From a checkpoint of a small mixture-of-experts model trained on Wikipedia.
Size: vocabulary 32768, 226M parameters.
Experts: 48 experts in each of 9 layers, 160 SwiGLU neurons an expert, 8 picks a token, a sigmoid router.
Training: a variant of SOAP for the experts, 6560 steps.
Below are experts of layer 6 (counted from 0) of a mixture-of-experts language model. Rows are named router (the router's row for the expert), gate (a neuron's input weights, with its number), up (a neuron's input weights, with its number) and show model dimensions 128-255. Each number is 50 + 12 x the weight over its row's rms, rounded and kept within 0 to 99.
Before each expert's rows: "comes after" lists some tokens at least twice as common just before its tokens as in all text. This comes from a sample of Wikipedia text that the model never trained on. Tokens count by the router's weight.

# expert 41
comes after: " ", "1", "2", "0", "9", "–"
router:49 43 50 31 34 65 42 64 64 44 56 28 64 44 63 41 61 54 37 30 59 42 84 46 60 47 38 64 45 64 46 53 61 53 36 67 66 46 50 63 47 68 48 31 55 55 39 34 53 49 75 34 54 58 61 40 40 38 34 57 83 22 54 31 48 30 46 47 45 41 30 49 44 44 54 55 39 52 34 27 46 58 44 40 52 54 32 43 49 52 45 50 47 55 50 50 49 64 55 26 52 55 54 43 45 45 35 44 47 54 51 36 53 47 68 45 54 44 50 36 62 45 47 64 58 68 53 63
gate0:55 54 32 53 47 68 47 72 47 62 59 56 46 72 64 55 58 38 36 66 25 74 79 41 54 61 49 67 66 61 54 56 38 51 59 54 44 36 55 65 58 53 57 41 46 41 54 43 56 57 40 28 35 52 68 38 64 31 40 74 82 48 57 47 29 58 61 65 41 44 37 45 39 55 31 51 52 54 39 37 37 68 57 49 53 47 58 54 76 35 47 61 36 47 54 42 61 56 41 50 57 55 48 40 45 38 51 47 56 20 52 51 33 55 73 53 59 46 28 28 37 38 42 46 59 35 47 41
up0:80 52 38 61 48 62 57 52 61 43 45 42 50 31 31 61 68 50 50 43 52 62 50 34 69 48 49 46 49 50 53 49 61 39 53 47 36 34 49 50 59 67 45 39 39 71 47 19 52 32 49 62 52 48 53 55 54 53 60 43 58 43 46 72 48 52 61 30 56 49 75 64 56 30 54 52 81 37 55 60 56 38 56 38 39 60 56 59 28 62 55 56 51 39 67 53 41 44 48 54 41 32 57 47 52 45 65 23 54 63 41 46 40 55 52 59 45 44 52 43 37 49 62 53 47 65 61 66
gate1:42 36 41 59 32 54 47 50 29 47 45 60 27 57 32 45 65 71 64 39 49 53 70 59 67 35 53 45 40 67 51 56 42 45 35 58 26 69 46 51 36 53 40 57 58 75 36 39 61 48 36 50 61 57 40 45 55 48 27 64 54 65 35 40 40 39 42 52 45 45 42 58 63 64 73 46 82 60 42 29 50 56 46 36 53 72 60 44 61 62 44 46 52 51 32 28 53 55 76 58 51 53 74 55 45 62 46 51 34 49 53 59 60 62 48 64 50 46 53 58 40 40 44 38 52 56 30 63
up1:53 56 68 42 33 72 52 42 42 47 32 41 52 55 41 62 55 36 54 44 36 56 49 34 46 17 52 52 46 58 45 55 59 50 48 43 41 39 47 51 36 57 45 49 54 39 68 36 44 72 56 54 37 40 59 20 50 63 48 50 31 41 47 66 54 33 52 49 38 59 53 50 51 39 45 58 69 43 34 56 37 51 66 46 65 35 54 52 67 63 60 56 35 60 49 57 60 45 62 57 36 64 46 59 36 55 68 32 46 32 46 57 40 54 43 56 40 41 52 48 41 51 49 39 48 62 48 29
gate2:62 49 43 57 33 42 65 55 46 41 54 35 48 45 37 44 46 55 68 78 42 64 66 54 36 31 55 43 50 66 34 72 40 25 30 58 48 58 60 34 55 59 42 54 46 68 61 51 57 38 45 57 39 35 53 36 50 41 55 57 47 25 33 51 45 38 45 58 55 54 38 57 48 47 57 51 39 60 30 45 54 65 33 65 64 64 38 64 59 52 41 51 47 34 40 42 37 55 33 57 62 49 47 33 76 41 73 54 44 55 77 45 44 62 62 46 46 45 42 52 28 58 59 46 52 53 36 47
up2:37 32 32 44 45 64 44 49 54 44 54 72 50 56 42 49 40 45 57 63 66 29 38 58 51 52 35 72 59 41 77 45 45 45 58 67 60 36 32 41 52 69 63 70 32 70 37 73 58 54 48 70 64 27 43 56 53 62 59 40 58 77 65 56 56 53 54 81 59 50 46 53 55 55 60 49 59 45 54 53 73 51 49 37 50 56 58 55 48 33 70 27 43 50 50 60 62 66 54 62 50 35 57 52 51 34 29 37 27 28 57 38 52 66 40 59 61 59 51 44 65 72 54 31 51 54 58 60

# expert 45
comes after: "-", "==", "\n", "|", " |\n", ".\n\n"
router:42 57 28 44 60 65 50 64 63 66 74 38 59 28 53 39 54 28 63 52 65 27 53 35 47 32 37 58 54 53 37 74 46 45 39 41 63 12 49 57 33 42 28 36 60 34 46 45 47 59 75 45 52 63 39 46 52 36 36 56 69 31 67 30 39 48 40 16 37 40 57 32 53 56 79 54 34 55 47 50 51 58 61 42 55 50 49 38 45 39 44 34 54 40 36 54 45 64 52 42 53 42 71 45 41 54 46 50 34 78 57 51 53 56 64 61 52 51 65 40 57 59 59 33 56 35 31 62
gate0:17 47 29 53 61 69 62 34 69 46 51 58 34 48 65 48 58 57 32 47 44 56 36 54 47 33 53 49 63 55 51 63 41 70 39 41 44 48 47 63 62 46 40 60 53 49 37 43 59 45 62 38 46 40 64 46 54 57 44 60 63 56 50 47 52 48 40 39 47 20 37 55 44 55 51 53 32 58 44 36 50 65 77 26 41 67 61 39 67 64 42 49 54 30 41 47 74 60 55 38 33 40 63 36 54 34 56 61 41 61 59 46 44 45 84 55 41 49 63 44 51 57 49 45 24 43 66 44
up0:42 52 62 40 59 58 62 45 56 43 60 55 59 60 53 47 52 93 23 79 29 47 41 63 60 50 42 52 51 35 73 39 43 50 41 59 45 54 49 65 49 48 76 56 30 49 31 62 45 30 53 52 41 34 48 57 67 61 55 46 64 35 49 47 54 48 47 31 44 45 56 47 47 59 38 54 36 46 49 55 32 47 38 50 36 79 76 59 42 57 48 45 50 56 47 38 55 40 45 66 55 59 44 26 59 51 57 54 45 52 49 38 37 41 47 65 36 44 54 57 41 47 50 51 35 58 77 54
gate1:68 56 53 43 42 48 44 29 53 44 42 49 56 21 46 54 47 36 62 50 54 43 40 47 50 58 51 41 53 44 40 53 57 48 47 43 57 74 29 56 29 51 40 55 58 57 59 54 41 46 33 42 45 35 48 59 31 64 46 42 36 42 39 74 50 51 47 36 47 51 30 40 61 55 58 54 48 49 69 71 48 70 43 44 35 64 49 34 54 67 35 23 47 49 46 58 42 31 24 45 52 45 38 38 72 43 54 38 72 58 49 45 55 41 53 49 57 54 51 67 54 40 64 60 54 52 66 48
up1:46 54 61 50 54 55 66 55 44 46 55 78 32 65 51 30 67 60 68 65 41 88 49 67 63 43 22 73 48 51 64 35 42 46 46 58 61 49 41 66 48 56 37 38 38 41 27 46 58 49 39 69 39 48 39 17 48 57 52 53 25 27 39 65 44 30 45 55 50 52 75 60 42 38 57 52 58 48 79 52 34 65 58 34 31 49 55 58 51 64 35 70 50 40 63 44 60 43 49 43 57 53 60 33 45 57 34 58 54 37 46 71 54 45 58 50 62 41 61 34 49 68 32 40 57 77 59 44
gate2:46 64 59 60 53 54 63 39 34 52 51 39 45 67 62 37 49 38 53 36 59 34 44 59 47 65 35 55 40 41 54 58 48 65 50 28 57 35 25 44 34 44 33 65 54 26 38 49 40 67 50 51 27 42 49 59 15 53 30 64 68 52 58 12 44 46 45 41 68 22 51 46 58 43 39 39 49 46 52 60 38 71 57 35 47 52 58 49 69 43 49 44 46 52 37 46 38 28 32 56 57 61 59 33 60 44 37 52 70 67 54 43 52 27 66 50 56 61 50 49 31 53 43 53 55 59 43 56
up2:42 60 56 61 64 55 48 58 66 47 30 45 60 53 58 68 53 37 53 53 40 59 60 64 42 57 74 65 61 34 32 53 32 71 53 60 47 51 61 51 43 51 70 44 39 61 29 71 57 56 36 53 58 69 66 54 63 57 51 62 67 58 47 58 78 53 48 51 32 47 50 30 44 48 42 40 61 43 52 63 49 52 45 47 47 50 45 50 55 74 40 63 60 50 67 56 61 73 37 31 52 52 55 61 38 48 63 60 46 39 54 69 50 55 53 35 62 57 32 43 46 33 45 62 50 52 52 43

# expert 34
comes after: "\n", "0", "9", "8", "7", "6"
router:54 39 47 28 57 54 49 55 46 64 61 55 80 48 50 44 36 56 44 37 50 41 34 42 57 58 49 49 56 39 61 64 60 62 53 57 47 57 53 39 39 37 48 42 48 46 40 32 32 55 69 25 52 59 44 46 31 40 42 47 68 33 51 30 36 42 35 76 47 38 65 55 40 52 54 49 43 45 60 46 37 49 72 65 49 42 50 30 38 40 34 41 22 34 24 32 35 55 74 34 51 44 61 45 29 34 28 27 34 59 51 41 58 55 48 41 50 49 66 43 54 26 52 56 50 35 39 66
gate0:64 28 37 52 66 34 50 68 72 45 49 45 58 71 41 42 38 39 39 44 48 43 47 51 74 49 52 50 48 66 55 66 72 48 43 44 54 53 66 39 53 58 45 57 50 46 19 31 46 50 62 39 47 39 32 37 35 44 37 25 37 29 38 52 55 29 43 53 49 44 51 54 65 47 37 53 51 57 49 38 68 67 48 63 58 54 38 35 42 42 30 47 45 54 39 32 65 38 51 58 45 38 58 42 48 46 29 56 46 38 54 55 50 45 42 44 52 53 46 47 34 43 63 38 51 51 45 71
up0:44 45 58 46 40 47 65 30 17 61 67 44 48 47 41 68 54 53 61 57 49 54 32 50 33 62 47 54 55 63 64 47 53 48 64 63 50 47 38 58 42 47 28 64 43 40 75 37 52 34 55 61 50 47 68 63 51 61 48 73 57 56 59 57 48 64 47 51 50 48 66 57 36 48 60 27 56 47 40 49 41 41 46 52 38 36 75 51 52 38 54 38 47 42 61 56 50 41 47 47 51 62 58 64 60 52 63 41 62 54 37 38 42 51 60 46 35 43 64 50 41 69 42 64 55 51 57 39
gate1:49 67 38 49 53 65 42 53 51 53 41 55 60 55 26 46 48 51 53 67 48 42 46 52 55 40 29 53 54 40 39 54 61 47 43 57 35 31 42 53 49 63 51 59 35 48 47 56 48 58 64 45 55 37 46 63 65 49 39 55 58 47 71 61 51 69 42 39 41 46 53 41 58 34 41 53 50 50 48 65 66 39 54 58 44 75 54 46 27 58 50 40 39 45 53 41 45 43 48 32 35 51 52 64 78 31 55 59 39 55 42 47 50 51 50 49 23 50 52 45 51 37 48 41 40 57 41 30
up1:41 53 56 41 77 55 38 41 51 50 45 59 68 50 43 23 58 45 42 62 53 43 52 38 38 45 59 47 57 40 62 45 54 27 43 43 70 17 57 48 65 37 51 51 34 61 52 57 76 49 64 36 63 43 39 43 59 51 51 57 31 46 86 41 55 70 31 34 36 50 60 47 56 33 36 27 60 64 45 63 41 49 36 48 46 47 50 53 49 49 49 63 40 47 53 60 50 52 57 29 41 61 73 59 58 45 55 81 21 49 68 62 45 49 49 56 46 55 59 27 73 49 57 44 54 46 54 36
gate2:55 61 49 42 54 47 35 65 58 32 64 37 52 42 60 44 32 74 44 58 52 52 44 76 40 37 67 51 39 50 47 61 38 36 65 34 47 56 52 38 45 63 52 60 61 49 43 61 39 45 51 40 46 44 67 54 64 36 22 65 52 47 46 52 57 49 59 53 48 57 52 62 54 50 73 74 46 75 58 38 56 41 47 20 38 53 30 35 53 41 54 65 74 35 37 41 38 40 51 55 28 46 56 52 59 64 53 50 61 45 69 41 58 40 53 45 45 43 52 59 53 46 36 55 41 55 44 52
up2:49 23 43 71 45 80 49 51 42 53 25 55 44 69 39 73 52 20 69 36 64 52 65 49 67 50 37 36 59 50 55 45 51 61 37 71 50 71 34 49 45 38 41 17 58 42 61 51 55 71 32 49 46 22 42 34 53 35 40 47 48 43 43 42 54 67 48 49 49 67 42 28 39 64 37 43 31 55 74 45 49 60 64 51 48 58 53 67 52 53 54 41 64 36 35 45 53 55 38 51 32 46 34 61 64 65 43 37 57 35 32 37 31 52 51 65 39 59 58 40 45 62 53 52 63 65 54 23